{
  "n_experts": 256,
  "experts_per_token": 4,
  "d_shared_expert": 128,
  "moe_layers": [1, 2, 3, 4, 5, 6, 7, 8, 9, 10],
  "normalize_top_k": false,
  "balance_loss": 0.00454,
  "balance_bias": false,
  "shared_expert_gate": true,
  "lr_router": 0.000628,
  "vocab_size": 8192,
  "norm": "layernorm",
  "lr": 0.00128,
  "beta1": 0.95,
  "grad_clip": 2.0,
  "dataset": "wikipedia_en"
}
Below are experts of layer 4 (counted from 0) of a mixture-of-experts language model. Rows are named router (the router's row for the expert), up (a neuron's input weights, with its number), down (a neuron's output weights, with its number) and show model dimensions 288-335. Each number is 50 + 12 x the weight over its row's rms, rounded and kept within 0 to 99.
After each expert's rows: a language model's description of what the expert responds to. This comes from a sample of Wikipedia text that the model never trained on.

# expert 19
router:43 53 59 63 40 59 51 60 39 58 53 55 52 50 59 49 43 49 71 52 37 44 40 49 45 41 03 56 67 48 42 51 50 51 59 41 50 35 50 37 48 62 50 58 54 44 57 99
up0:36 45 47 54 47 61 70 48 52 41 44 60 49 36 53 32 29 52 66 44 53 38 37 45 65 37 53 63 61 58 45 59 56 48 39 29 66 21 44 36 65 34 56 41 54 45 56 51
down0:51 48 43 56 68 54 62 50 36 50 47 63 37 63 66 56 44 20 33 22 46 32 58 57 66 41 51 42 48 67 49 64 58 47 70 43 29 70 39 31 31 62 48 65 60 55 51 49
up1:45 35 47 38 52 75 82 60 30 43 69 47 48 45 52 58 53 43 58 51 63 62 44 29 54 70 78 42 68 47 72 44 45 19 47 09 46 59 33 50 57 62 41 57 52 45 47 56
down1:52 40 64 50 34 47 31 53 40 49 43 33 52 34 43 53 50 53 48 66 53 43 54 54 54 47 50 30 52 68 62 74 39 34 57 46 47 46 54 51 38 58 64 59 51 31 40 51
It responds to: Final digit fives. Final digits of multi-digit numbers, especially 5, in census and statistics text, such as 2,415 families or 12.5 percent.

# expert 46
router:41 62 66 60 54 56 54 52 42 35 95 55 54 49 46 66 51 53 56 49 33 40 53 42 40 29 76 51 29 42 46 52 45 54 51 50 52 59 35 60 56 57 49 42 62 35 50 64
up8:61 70 58 30 50 48 49 56 42 55 70 62 51 62 42 38 33 43 67 49 49 49 59 52 48 35 77 42 33 50 39 50 51 55 41 66 54 55 42 32 63 53 41 66 48 57 57 33
down8:28 25 40 27 49 45 39 22 53 31 48 37 69 71 59 84 63 44 38 78 63 30 43 36 46 48 42 39 60 54 50 53 38 59 51 36 51 23 44 54 53 52 41 44 48 51 41 52
up9:40 80 48 40 62 51 31 50 44 38 20 46 46 51 59 60 48 38 29 52 76 54 56 44 59 70 30 46 33 44 41 44 42 49 51 44 51 52 52 73 30 43 44 42 45 49 52 59
down9:67 26 35 47 68 39 53 52 42 50 49 49 63 49 39 47 59 53 34 58 44 43 45 55 48 57 57 48 62 57 33 48 66 33 58 55 76 33 52 25 59 52 58 49 36 53 48 56
It responds to: Hyphens and dashes. Hyphens in compound names and table rule lines, plus list-item dashes at line starts, as in Jean-Roger, Madison-Ridgeland.

# expert 42
router:46 55 50 62 46 53 54 58 58 18 53 50 42 36 54 56 43 54 74 61 21 49 41 46 43 37 34 52 34 53 51 59 57 44 55 63 46 73 39 61 44 58 65 41 50 44 53 46
up0:49 46 33 50 41 54 59 56 53 57 40 37 42 63 54 54 70 49 42 49 53 38 52 37 64 59 41 61 42 55 64 54 44 47 65 33 67 58 46 47 52 44 53 46 58 38 68 41
down0:41 46 57 70 58 56 39 52 47 74 35 44 44 52 48 36 46 26 65 47 50 58 42 50 44 44 43 44 27 42 66 62 51 45 43 61 50 48 29 61 54 65 45 17 39 44 37 59
up1:49 49 56 30 43 71 37 64 50 55 66 47 42 49 42 52 37 42 55 61 54 49 46 46 50 53 68 67 77 59 53 52 52 47 53 49 54 71 64 44 54 34 53 44 49 42 44 49
down1:58 32 41 42 51 62 60 42 58 54 47 63 60 28 57 29 53 54 60 28 41 34 49 47 47 58 44 44 56 73 30 46 47 78 42 60 51 69 42 49 29 49 58 26 25 50 50 63
It responds to: Header equals and names. Closing equals signs in section headers, apostrophes in it's and what's, and name pieces like La, Sign, Fra.

# expert 33
router:43 59 55 64 43 53 49 54 55 08 65 51 47 50 40 60 48 53 64 57 43 46 38 49 46 73 65 59 09 50 47 56 69 43 54 39 48 56 45 48 43 59 50 45 52 38 49 44
up0:44 48 38 48 50 52 54 52 46 53 72 39 33 43 36 55 44 54 56 66 46 32 44 53 46 55 47 58 40 48 46 39 52 54 63 62 51 59 45 38 50 51 42 57 49 60 61 53
down0:47 69 52 51 40 67 54 45 42 57 47 49 45 43 51 39 51 55 55 59 46 37 29 36 55 73 59 55 62 37 45 45 54 37 27 58 41 48 55 35 48 44 53 46 36 58 31 57
up1:35 56 49 38 44 43 49 59 75 50 63 42 37 68 36 61 59 53 47 35 39 48 51 44 53 53 71 59 83 65 59 59 65 42 57 38 42 49 48 13 55 46 36 37 59 24 46 46
down1:51 34 48 29 71 64 45 43 28 47 33 64 56 64 83 48 47 43 58 60 62 52 55 40 61 58 45 64 52 63 44 45 51 71 63 76 16 67 46 57 63 63 45 59 43 47 65 37
It responds to: Guitar and W tokens. The letter W starting words or table results, and band-instrument words in lineups, such as guitar, bass, Producer.

# expert 49
router:45 51 58 55 47 65 57 57 46 21 36 55 49 52 62 53 59 55 60 56 43 48 42 43 48 28 26 50 53 52 45 44 64 44 49 48 46 64 63 42 52 49 64 32 51 38 61 48
up0:42 56 47 55 60 66 59 53 62 49 36 49 37 63 66 63 50 60 49 52 52 55 51 33 38 59 67 38 30 51 51 51 38 47 49 56 48 55 60 40 52 94 44 35 57 34 59 48
down0:55 59 62 60 35 48 41 50 60 65 73 54 65 51 41 43 63 56 63 59 42 48 48 29 37 49 35 46 53 63 59 50 45 29 46 48 62 61 42 54 46 79 37 38 59 64 38 56
up1:45 61 55 62 47 67 40 48 69 57 34 50 39 16 37 50 42 56 52 56 20 52 71 49 39 43 39 59 42 62 77 55 29 40 58 41 60 41 59 48 40 60 42 48 59 41 54 28
down1:68 35 55 36 59 69 71 39 57 55 50 53 53 60 51 56 46 45 41 61 45 57 57 65 46 59 46 41 73 51 79 56 38 36 47 45 49 59 63 59 58 54 49 52 38 38 34 60
It responds to: Articles after verbs. The, be, for, by after verbs or prepositions in sports and film prose, plus verbs like leave, give, continue.

# expert 61
router:43 56 65 42 47 46 52 59 43 59 68 47 50 85 50 46 42 53 55 53 81 47 36 47 41 58 30 60 56 49 42 55 43 52 57 36 41 49 57 44 50 58 64 40 55 54 54 67
up0:51 45 53 61 42 35 44 55 53 24 44 49 57 54 63 53 61 42 49 61 53 46 49 44 36 44 58 62 44 61 56 44 42 37 53 34 37 31 47 38 55 55 47 56 42 51 48 36
down0:47 43 64 34 61 38 72 35 49 48 43 61 47 72 46 49 55 52 47 61 55 45 42 47 56 40 55 58 58 22 37 55 45 48 69 48 64 41 40 24 59 45 61 46 64 53 32 74
up1:50 52 55 48 53 47 53 54 44 31 56 48 37 58 55 58 41 51 37 37 61 46 36 44 50 61 40 63 48 58 27 42 56 35 62 50 47 65 62 61 52 73 35 57 64 64 58 66
down1:44 34 36 44 55 48 43 56 51 40 43 58 58 29 43 38 57 49 48 67 14 32 45 64 43 50 73 61 39 36 39 50 63 48 73 49 53 28 48 51 51 36 42 34 33 60 45 60
It responds to: General word endings. Broad catch-all of ordinary text: word endings like ia, ive, ctions, plus common words such as However, this, should.

# expert 3
router:51 52 48 54 47 54 57 54 54 53 31 49 44 70 70 57 43 47 82 53 26 43 44 52 48 35 28 56 39 53 38 51 64 50 54 49 43 61 51 59 59 48 57 38 52 46 53 12
up0:45 60 48 46 64 63 59 54 65 56 40 53 43 48 57 55 45 62 53 51 68 44 41 51 38 65 43 48 76 49 42 47 54 58 61 60 42 64 63 48 49 61 45 41 52 49 51 31
down0:48 66 58 34 52 63 66 44 51 49 63 55 60 65 68 40 59 54 46 52 56 64 45 57 68 62 34 34 56 58 49 47 44 67 24 49 35 45 47 29 54 38 58 54 32 68 55 66
up1:33 46 41 45 39 61 53 39 54 42 52 48 48 53 43 48 51 68 51 63 44 50 44 48 49 65 30 48 84 52 52 38 44 45 49 50 56 53 63 45 59 46 42 49 66 42 43 39
down1:54 62 48 68 57 42 67 51 72 62 45 44 53 49 36 63 38 59 69 70 63 67 44 42 51 46 63 47 43 71 57 52 39 58 37 67 90 45 41 39 60 65 62 46 56 66 45 58
It responds to: Name and taxon starts. Capitalized first pieces of names and taxonomy labels in lists and cast credits, such as Class in taxoboxes, Alexand, Nicol, Tre.

# expert 20
router:53 50 58 51 46 59 53 51 49 67 39 49 41 55 66 51 51 56 55 58 40 46 44 40 44 34 64 50 13 52 45 47 51 45 57 36 52 67 50 50 51 62 60 23 54 48 59 24
up0:21 44 40 44 53 52 58 46 71 96 34 50 50 55 74 59 68 46 51 52 38 48 45 46 50 41 52 50 40 60 43 61 50 42 54 27 42 55 62 67 51 64 33 29 45 50 46 37
down0:52 51 57 69 50 57 45 58 80 38 25 38 48 36 55 64 41 49 63 52 57 51 63 49 46 23 64 64 33 60 49 66 61 39 60 37 27 41 48 53 47 56 69 39 33 46 64 54
up1:52 53 50 53 43 16 45 57 42 70 51 45 38 72 42 49 58 53 59 54 65 46 52 44 39 50 49 51 32 57 37 47 49 45 62 44 52 52 46 53 55 42 45 63 64 46 62 49
down1:43 67 42 48 40 63 31 70 43 35 70 58 30 44 38 32 39 38 43 63 48 57 46 60 49 40 41 30 54 58 49 68 57 55 38 57 61 79 49 23 70 32 24 45 43 40 48 45
It responds to: Passive verbs, predicates. Verbs and participles after was, is, began in narrative prose, such as used, held, kept, believed, prep(arations), plus the.

# expert 36
router:50 48 63 44 42 50 51 46 38 55 71 50 46 53 64 52 54 51 51 54 89 47 48 47 40 28 53 50 45 51 48 54 58 36 57 43 46 71 55 48 55 52 76 54 48 43 48 63
up0:28 48 28 61 58 78 69 53 59 57 52 33 34 40 47 55 27 56 32 52 62 36 53 44 41 57 58 44 13 61 49 53 80 42 60 48 57 53 52 47 61 59 49 49 54 49 57 62
down0:61 28 35 48 66 39 52 40 54 66 39 47 59 64 72 42 56 41 46 27 55 61 41 39 42 32 43 51 54 59 65 80 31 59 46 43 50 49 47 74 53 33 44 82 39 54 51 39
up1:60 44 74 28 56 51 59 59 74 54 51 50 25 67 48 55 60 67 40 48 93 39 64 51 42 71 78 58 56 58 72 63 36 58 50 53 57 50 37 29 58 63 46 48 57 52 51 40
down1:49 42 46 38 45 51 55 42 55 42 69 48 62 68 38 82 61 41 28 76 50 52 26 63 57 45 58 66 49 42 41 67 45 27 75 45 53 51 52 56 79 55 30 69 50 61 43 38
It responds to: Name and born. Words like Name, born and son, and word pieces such as but in tribute, mostly in titles, infoboxes and biographies.

# expert 64
router:52 54 61 40 44 51 51 54 23 37 55 46 50 36 39 51 40 60 55 55 88 46 47 46 45 50 21 48 44 54 53 57 59 46 51 68 42 49 51 44 52 59 58 44 59 53 59 77
up0:32 60 42 68 63 42 49 50 42 51 24 64 51 29 44 74 60 69 43 52 56 37 47 55 47 67 61 61 58 58 48 53 53 43 62 67 45 56 44 64 65 36 54 41 54 64 59 39
down0:61 60 37 71 60 40 43 41 63 44 61 55 42 62 29 64 39 41 41 54 51 61 33 39 44 34 52 37 32 53 40 58 62 56 57 47 58 59 55 36 61 51 43 45 46 51 52 38
up1:38 70 49 52 41 63 55 54 40 12 30 41 48 40 46 43 49 44 41 56 64 54 36 52 42 51 34 52 33 44 51 56 66 50 43 37 41 68 41 34 51 23 49 46 51 49 60 45
down1:54 49 77 31 53 33 45 59 59 56 63 58 40 57 72 40 54 59 42 51 74 46 67 61 38 52 51 37 37 50 53 41 63 60 45 45 65 78 52 52 50 54 47 46 39 48 43 60
It responds to: Modals and verb endings. Modal verbs after a subject, such as could, can, should, plus plural and verb endings like -es and -s.

# expert 11
router:29 48 62 58 46 48 50 62 41 76 38 47 45 44 53 52 39 58 42 57 96 44 47 51 44 21 00 47 71 57 35 55 53 48 54 43 45 70 49 73 48 60 48 55 57 48 46 43
up0:44 47 56 57 60 66 55 51 53 28 40 54 46 45 53 68 44 61 54 73 68 42 53 26 31 65 77 42 61 53 29 38 53 51 58 50 67 56 68 42 41 63 46 52 56 42 57 58
down0:53 53 41 53 63 58 44 58 71 57 51 45 75 21 62 38 40 35 59 53 72 31 63 46 42 73 37 57 45 82 56 62 62 52 60 48 30 52 27 52 59 50 40 64 47 52 49 48
up1:51 49 53 47 45 51 59 52 57 41 69 46 51 40 55 38 65 45 50 57 57 50 43 49 51 70 68 53 59 42 53 54 68 51 51 56 43 63 45 49 50 48 52 62 51 51 57 52
down1:37 55 59 58 47 66 46 44 53 71 52 57 43 57 51 38 61 47 33 45 77 28 59 68 23 52 33 43 45 29 66 53 52 58 61 38 45 46 44 68 31 52 53 47 47 56 34 39
It responds to: Replacement verbs, etc. Verbs after was/were like replaced and succeeded before by or in, plus etc in parenthetical lists and some mid-name pieces.

# expert 14
router:41 47 52 45 47 60 45 59 42 70 84 46 48 45 62 45 55 57 43 54 66 48 46 46 50 67 38 49 56 52 36 41 52 49 58 58 42 50 51 47 46 43 56 59 52 53 53 23
up0:42 56 83 57 50 32 54 39 50 66 30 49 49 64 39 55 45 52 56 50 63 54 50 52 42 40 49 48 42 47 61 43 52 53 35 52 29 61 60 38 47 48 52 42 51 31 56 28
down0:54 41 46 58 51 47 58 50 71 46 50 40 57 36 48 55 41 81 60 26 39 44 55 44 67 44 50 55 44 80 55 47 38 43 58 49 49 33 42 50 54 57 53 42 41 70 49 40
up1:45 62 36 45 41 78 61 54 48 66 46 28 47 54 47 55 47 49 41 39 88 50 47 48 40 50 89 49 44 56 34 50 04 45 46 39 73 43 73 43 50 43 46 58 48 44 58 20
down1:50 46 42 66 54 21 64 72 60 54 43 40 44 54 39 41 47 52 58 66 37 55 53 40 45 59 57 41 43 42 55 61 63 58 55 55 51 53 66 53 52 41 44 78 63 53 25 64
It responds to: Line-start items, suffixes. Tokens opening a new line or table cell, like list dashes, pipes and No/Now, plus word endings such as -ing, -ation, -ed.

# expert 35
router:41 56 48 63 43 58 41 51 49 81 87 52 40 25 63 46 38 48 42 56 35 45 48 51 51 51 69 57 45 64 31 55 41 46 52 53 39 59 54 69 45 42 60 51 55 56 50 74
up0:63 50 36 34 58 42 56 35 58 51 27 45 54 02 46 52 50 52 48 30 60 29 50 51 56 53 30 48 47 57 50 57 57 46 47 57 34 56 52 37 46 32 50 59 46 43 51 36
down0:65 51 52 56 60 47 75 57 55 37 27 31 44 47 66 27 54 60 57 43 51 51 56 62 55 68 45 64 44 33 39 62 73 29 42 52 33 44 54 57 49 45 58 58 65 58 31 50
up1:52 55 47 76 53 62 52 52 51 59 47 44 36 53 68 59 51 46 52 43 31 33 48 42 47 46 60 59 61 63 60 62 43 34 77 47 60 50 48 62 61 35 56 34 58 31 49 72
down1:46 56 45 58 47 64 27 65 34 56 55 36 46 38 49 52 38 57 56 50 42 56 31 56 64 59 35 43 49 54 47 61 54 62 51 45 75 30 32 47 61 37 44 56 44 39 34 42
It responds to: Written and the. Mostly the in narrative text, plus participles after commas such as written by, working, having.

# expert 39
router:48 50 34 56 33 59 45 54 46 50 42 51 44 72 52 55 36 60 47 49 58 39 35 49 46 46 48 59 64 47 49 49 59 49 61 33 39 73 40 51 45 54 56 35 58 49 55 49
up0:45 50 63 59 57 67 51 42 54 63 31 46 56 43 44 51 53 45 51 45 67 52 52 41 40 41 72 50 58 30 55 55 49 42 51 49 52 46 48 58 43 54 51 37 60 44 42 58
down0:42 59 58 55 55 65 73 66 59 58 50 60 52 50 50 29 62 29 53 58 55 48 47 53 64 62 59 40 55 53 54 44 59 55 38 57 47 54 38 62 65 64 33 44 46 48 62 56
up1:60 45 52 43 38 49 62 57 43 61 64 39 38 42 35 52 49 35 45 42 50 34 51 30 33 51 67 50 35 57 60 60 59 42 78 05 55 58 56 45 78 52 41 23 43 50 54 55
down1:49 58 26 23 49 35 59 42 49 48 66 58 56 58 41 44 70 64 36 41 44 16 47 58 56 56 53 46 40 35 57 45 48 49 50 44 58 28 52 39 71 52 39 63 53 33 55 56
It responds to: Nationality and language names. Nationality, country and language names and their pieces, such as French, Malaysia, Arab, Math, and the lam of Malayalam.

# expert 45
router:46 51 71 55 49 50 55 50 32 46 81 46 44 41 62 58 41 52 43 59 85 40 51 49 54 52 64 54 38 52 36 44 65 43 58 67 44 59 59 72 51 58 69 38 57 45 49 76
up0:40 48 54 31 52 45 52 69 49 46 59 42 38 49 35 49 44 70 51 55 31 40 42 38 50 51 63 63 55 57 58 59 55 49 54 45 52 27 55 23 58 43 38 64 74 32 58 18
down0:61 69 39 48 63 35 56 51 59 30 58 42 53 63 64 58 55 47 41 53 34 44 48 38 36 60 47 44 63 71 57 30 42 36 30 68 37 45 42 41 64 43 71 69 54 48 82 35
up1:65 61 67 45 39 60 54 58 48 67 22 40 39 41 24 55 49 61 45 65 64 38 43 55 41 61 55 65 41 54 37 50 59 35 60 35 47 51 49 57 66 52 64 55 50 63 46 50
down1:45 48 44 53 40 45 49 70 45 43 65 51 37 42 46 51 53 58 46 57 46 49 50 60 35 58 43 66 62 50 65 70 41 42 35 50 73 53 56 41 59 61 65 49 50 37 50 59
It responds to: County, count, non-Latin bytes. The word County or count pieces, Can, Cr, cc inside words, and raw byte pieces of accented or Chinese characters.

# expert 66
router:43 55 51 46 48 48 52 60 42 88 37 51 42 50 44 60 35 60 49 56 81 39 52 44 44 43 33 62 41 50 39 57 54 47 55 37 42 46 52 57 58 48 65 51 57 49 52 62
up0:50 59 44 56 54 54 51 50 53 46 54 41 45 51 54 60 57 57 42 13 44 41 44 63 47 45 58 49 45 54 54 61 71 47 53 69 48 47 46 43 56 54 46 47 47 50 44 56
down0:48 54 55 45 40 45 51 42 47 55 49 48 00 35 68 56 65 68 61 60 39 58 48 49 30 55 56 32 60 36 58 49 54 33 40 48 60 70 62 51 52 40 35 70 50 58 54 49
up1:38 61 52 61 59 74 52 55 56 59 63 55 59 34 42 60 47 48 37 65 72 29 56 46 35 55 42 52 34 50 49 52 25 55 55 64 45 57 53 62 64 52 57 71 51 51 37 78
down1:53 39 44 32 47 57 57 40 74 55 35 49 35 66 51 58 49 75 69 62 61 30 67 40 57 56 51 29 27 57 29 43 42 55 44 54 62 51 47 57 44 30 77 46 50 59 35 80
It responds to: Tennis singles and doubles. Words like singles, doubles, league and allowed in sports-title contexts, such as first singles title, mixed doubles.

# expert 47
router:55 50 57 60 50 56 51 55 43 60 50 45 43 79 55 50 49 55 71 59 04 38 51 47 48 53 31 54 63 53 45 50 60 48 58 27 46 50 37 69 49 60 44 43 50 49 48 28
up0:61 47 44 44 39 64 48 52 51 56 73 45 54 55 33 57 50 64 49 54 60 71 53 56 34 87 51 49 64 44 56 50 43 47 51 33 42 92 57 32 44 59 44 52 49 40 57 20
down0:64 51 61 65 51 36 58 60 50 54 39 39 53 42 26 28 76 52 49 46 37 49 50 53 62 36 33 69 57 56 50 65 37 45 47 54 57 51 49 60 63 59 60 50 64 39 70 46
up1:54 59 66 59 50 56 48 45 53 46 55 37 33 54 49 35 47 46 56 42 16 45 53 49 44 14 73 54 54 33 47 59 35 32 41 55 69 80 41 54 46 48 56 62 61 50 44 45
down1:48 50 47 16 41 51 43 54 43 41 58 33 52 52 39 50 39 42 51 28 59 26 47 51 57 50 53 61 59 49 58 40 53 64 51 57 49 50 63 55 65 33 58 56 26 55 55 25
It responds to: Informal mo, name starts. The piece mo in mom or moseyed in quotes, and first pieces of surnames and place names like Che, Hay, Jam.

# expert 28
router:52 62 61 61 48 58 56 54 49 35 60 49 49 57 64 54 44 58 39 58 72 51 45 46 52 49 30 60 60 61 43 55 59 41 59 34 47 41 57 57 45 44 54 45 48 51 52 57
up0:43 69 45 36 46 55 67 58 50 59 61 35 48 69 37 44 48 54 31 57 46 44 45 41 52 83 33 51 41 42 40 59 37 38 45 57 14 66 66 47 54 44 53 41 55 46 33 49
down0:61 46 58 29 53 56 61 54 38 57 32 56 30 40 46 53 47 26 56 61 25 38 45 54 39 42 58 51 45 50 76 59 57 22 44 37 51 52 49 58 51 74 44 68 61 40 45 52
up1:57 36 59 39 59 45 41 56 44 55 19 54 27 45 44 37 61 45 50 57 27 53 46 31 21 53 53 49 51 41 33 60 54 32 44 42 53 30 52 38 54 45 56 46 55 24 65 80
down1:56 41 70 54 52 26 48 50 51 38 51 52 54 58 43 57 52 46 58 31 55 48 47 50 40 71 33 28 52 51 39 33 58 45 52 38 39 47 61 67 26 41 48 48 24 50 50 46
It responds to: Articles and title nouns. Mostly the and The before nouns, plus title or name heads like Lord, Order, European, and commas after names.

# expert 31
router:47 56 59 42 47 52 55 60 49 69 58 45 45 28 50 51 49 52 63 54 34 44 43 41 42 56 48 57 31 58 47 45 53 47 52 45 58 48 52 62 37 45 58 39 52 48 48 40
up0:30 58 41 40 53 45 46 51 62 33 75 54 57 70 46 56 66 55 55 65 56 53 42 51 56 59 31 50 62 49 49 46 70 50 56 46 38 70 51 43 55 76 46 37 52 45 56 41
down0:66 51 52 73 51 49 61 52 36 57 47 41 56 52 47 39 62 49 51 49 55 50 50 63 46 46 32 61 42 33 49 62 41 39 73 44 57 61 35 52 58 63 48 27 32 60 57 54
up1:46 45 46 42 41 49 43 57 53 56 58 46 43 50 40 40 56 59 44 44 37 50 27 46 42 59 38 68 47 40 64 42 42 35 40 64 48 61 53 46 48 42 49 38 71 36 53 42
down1:54 54 37 38 40 65 62 30 70 55 51 44 47 53 42 47 55 44 22 45 46 39 39 52 37 43 33 43 49 65 52 51 54 60 42 51 67 52 45 34 43 52 55 50 33 36 41 71
It responds to: Punctuation and career headers. Closing parentheses, table pipes, colons and semicolons in lists and tables, plus section words such as Career and Tournament.

# expert 52
router:44 51 56 42 45 56 50 51 62 43 69 48 48 84 59 56 31 48 55 56 95 47 40 49 43 37 63 51 79 56 38 55 45 53 54 51 40 53 48 54 54 49 52 41 51 38 57 67
up0:33 53 59 45 30 44 42 71 47 39 42 50 51 53 54 48 58 53 08 41 40 50 28 52 58 33 56 51 75 61 61 48 50 54 56 46 82 44 40 50 56 45 56 51 57 50 51 58
down0:39 27 54 53 34 60 39 67 72 42 63 54 68 47 63 45 41 53 53 30 49 43 42 51 42 61 55 57 43 49 54 32 60 62 34 63 36 47 56 54 44 26 79 49 67 54 56 54
up1:45 44 51 36 31 39 64 55 61 17 37 46 43 52 45 56 48 64 57 55 58 44 62 52 53 62 60 62 71 52 50 52 50 43 63 50 57 36 41 46 54 19 42 44 48 45 71 65
down1:36 49 53 35 72 55 41 22 75 34 45 68 40 34 53 26 43 54 68 27 80 64 46 51 48 39 38 59 31 41 56 54 51 45 64 48 47 46 39 39 37 44 38 43 62 60 69 48
It responds to: Word-final or/ore pieces. Word-final pieces like or, ore and ora inside names and nouns, such as Valor, Collymore, commemorating, conductor.

# expert 48
router:41 58 56 59 42 61 59 59 46 61 34 54 47 04 59 54 47 45 59 57 12 47 42 46 49 38 94 49 00 51 54 44 59 54 57 58 41 48 60 63 45 60 60 27 57 46 49 57
up0:59 66 76 48 53 50 41 59 79 54 44 49 55 49 67 55 54 49 38 63 67 46 47 40 50 46 45 65 65 51 60 42 33 42 56 42 46 57 43 52 65 70 47 40 46 49 53 55
down0:67 62 56 55 35 81 47 43 36 15 42 42 47 50 47 68 40 56 58 42 63 44 49 68 24 42 34 46 34 63 40 52 43 59 70 65 37 49 86 69 46 56 52 53 56 58 55 54
up1:52 53 49 47 58 58 50 55 58 46 47 14 51 45 50 47 25 55 43 55 74 46 46 38 36 35 46 58 57 52 98 55 61 47 45 47 40 36 64 47 49 68 52 36 63 57 55 56
down1:53 57 48 54 62 42 56 49 39 64 42 45 58 55 55 49 35 48 70 47 55 44 56 39 68 37 33 38 48 52 47 48 52 70 52 43 49 54 75 55 39 55 66 43 42 55 46 59
It responds to: Articles and infobox keys. The articles a and the after verbs in biographies, and infobox field labels after a list dash, such as CPU, Starring, Population, Density.

# expert 70
router:44 55 55 57 44 42 51 50 49 38 48 52 46 78 34 51 37 56 66 44 54 40 45 45 51 49 39 48 36 50 47 60 52 46 49 53 52 38 64 53 51 53 45 67 50 44 62 44
up0:46 38 45 62 47 32 44 59 54 64 59 68 32 67 26 62 26 48 62 57 61 42 79 53 43 64 64 54 68 64 54 57 49 48 66 56 41 45 71 45 47 57 42 41 69 50 62 27
down0:39 57 70 66 73 55 28 46 50 50 72 54 18 55 53 49 35 70 41 67 46 45 53 39 57 40 75 73 36 43 59 64 33 32 59 64 47 70 32 45 45 68 49 39 47 64 38 40
up1:17 51 62 53 37 53 51 49 55 75 32 48 90 59 42 59 49 48 66 54 37 40 64 48 48 50 74 50 74 50 56 59 37 48 50 26 46 58 36 55 55 31 46 47 54 48 58 35
down1:52 52 56 44 35 67 51 39 53 58 33 29 41 35 54 45 47 41 65 44 57 30 49 64 51 46 55 69 68 49 50 64 45 43 46 38 47 51 62 43 53 48 59 44 41 41 60 65
It responds to: Non-Latin bytes, closing parens. Byte pieces of Devanagari, Cyrillic and Greek text, closing parentheses, and syllables inside foreign names such as Arad, Zoran, Komarov.

# expert 1
router:45 62 45 69 45 62 50 60 46 52 61 41 44 52 61 53 52 51 45 49 48 46 48 49 50 51 87 53 67 56 53 56 51 49 53 51 47 53 48 55 48 44 55 77 56 52 57 36
up0:46 66 68 61 31 57 57 76 34 37 67 49 34 42 53 57 45 55 47 59 50 38 48 49 21 56 39 72 67 55 51 35 37 38 58 45 60 46 57 52 68 44 57 44 64 57 63 53
down0:55 36 41 36 52 51 65 50 46 39 62 61 41 21 58 48 65 40 36 59 53 38 61 58 51 39 45 67 50 44 29 64 52 54 69 54 53 72 30 45 31 63 49 71 81 33 44 45
up1:49 34 61 53 43 62 58 55 23 30 48 63 42 80 48 45 48 42 57 34 48 39 56 63 53 27 68 49 56 41 45 59 54 52 52 57 51 66 49 74 57 53 44 47 55 44 33 64
down1:38 63 53 45 45 73 60 45 59 57 50 75 49 44 63 41 42 54 35 46 50 40 76 43 50 61 41 45 58 76 73 50 53 35 36 48 51 63 48 57 78 59 35 54 57 40 38 38
It responds to: Infobox Area/regulation pieces. Mostly Area, Region and Summer in place infobox fields (Area code, Summer DST), plus word pieces of regulation and parliamentary.

# expert 29
router:50 52 55 58 48 52 51 58 41 84 71 36 47 47 58 57 54 50 49 50 57 41 44 53 48 57 52 53 29 56 49 57 58 53 55 46 41 63 51 70 59 53 60 43 49 53 54 74
up0:42 52 46 50 35 48 54 35 52 56 61 56 57 64 69 30 49 32 35 69 36 34 42 49 37 52 43 58 42 51 56 66 54 40 32 45 48 46 65 61 49 38 67 42 50 68 15 55
down0:49 22 36 58 27 52 38 64 67 54 39 43 32 46 52 47 42 53 57 56 53 30 44 48 51 77 69 72 29 86 57 61 39 48 56 40 46 51 49 57 63 28 53 60 50 65 52 59
up1:43 46 43 68 50 48 60 53 62 62 53 38 51 48 40 52 50 61 56 65 26 53 40 52 47 66 57 50 68 62 43 61 72 44 45 00 59 53 54 28 40 39 46 43 46 36 59 68
down1:36 54 37 42 45 60 54 46 59 58 42 49 56 51 29 64 31 25 69 49 32 57 34 54 66 36 58 47 50 57 29 59 45 58 37 60 51 50 43 50 59 20 55 29 53 45 47 49
It responds to: Table separators, common words. Table pipes, dashes and numbers in tables and lists, plus common word starts in prose, such as arr, inv, year.

# expert 16
router:41 50 52 46 49 63 52 54 46 59 45 34 45 54 55 57 28 54 71 54 58 50 50 54 48 40 22 59 26 57 43 48 55 45 55 41 52 48 65 64 53 62 63 38 54 43 59 77
up0:64 39 32 48 36 54 55 42 66 61 74 43 46 62 43 49 60 62 50 54 58 38 28 52 48 59 34 53 67 62 24 53 31 50 56 59 50 48 57 44 52 63 55 65 49 63 63 69
down0:61 36 50 67 52 62 40 49 28 54 55 60 45 44 49 40 30 52 57 47 62 42 65 64 52 64 48 28 37 49 49 25 34 42 49 42 67 44 41 43 19 71 51 50 55 39 44 36
up1:56 57 42 72 55 40 47 53 35 49 57 54 48 83 55 50 44 49 38 56 47 49 23 42 47 49 52 52 77 60 49 54 54 51 57 57 45 51 55 45 37 69 31 58 50 58 50 25
down1:42 43 60 47 54 42 56 62 39 36 63 44 48 53 32 44 35 47 51 69 62 42 40 57 66 49 51 31 61 67 54 45 52 42 58 42 46 53 54 49 77 49 56 53 44 43 48 66
It responds to: Number endings, close brackets. Closing parentheses and final digit groups of numbers like 000, 550, 776, with occasional word starts such as dr, ph, prior.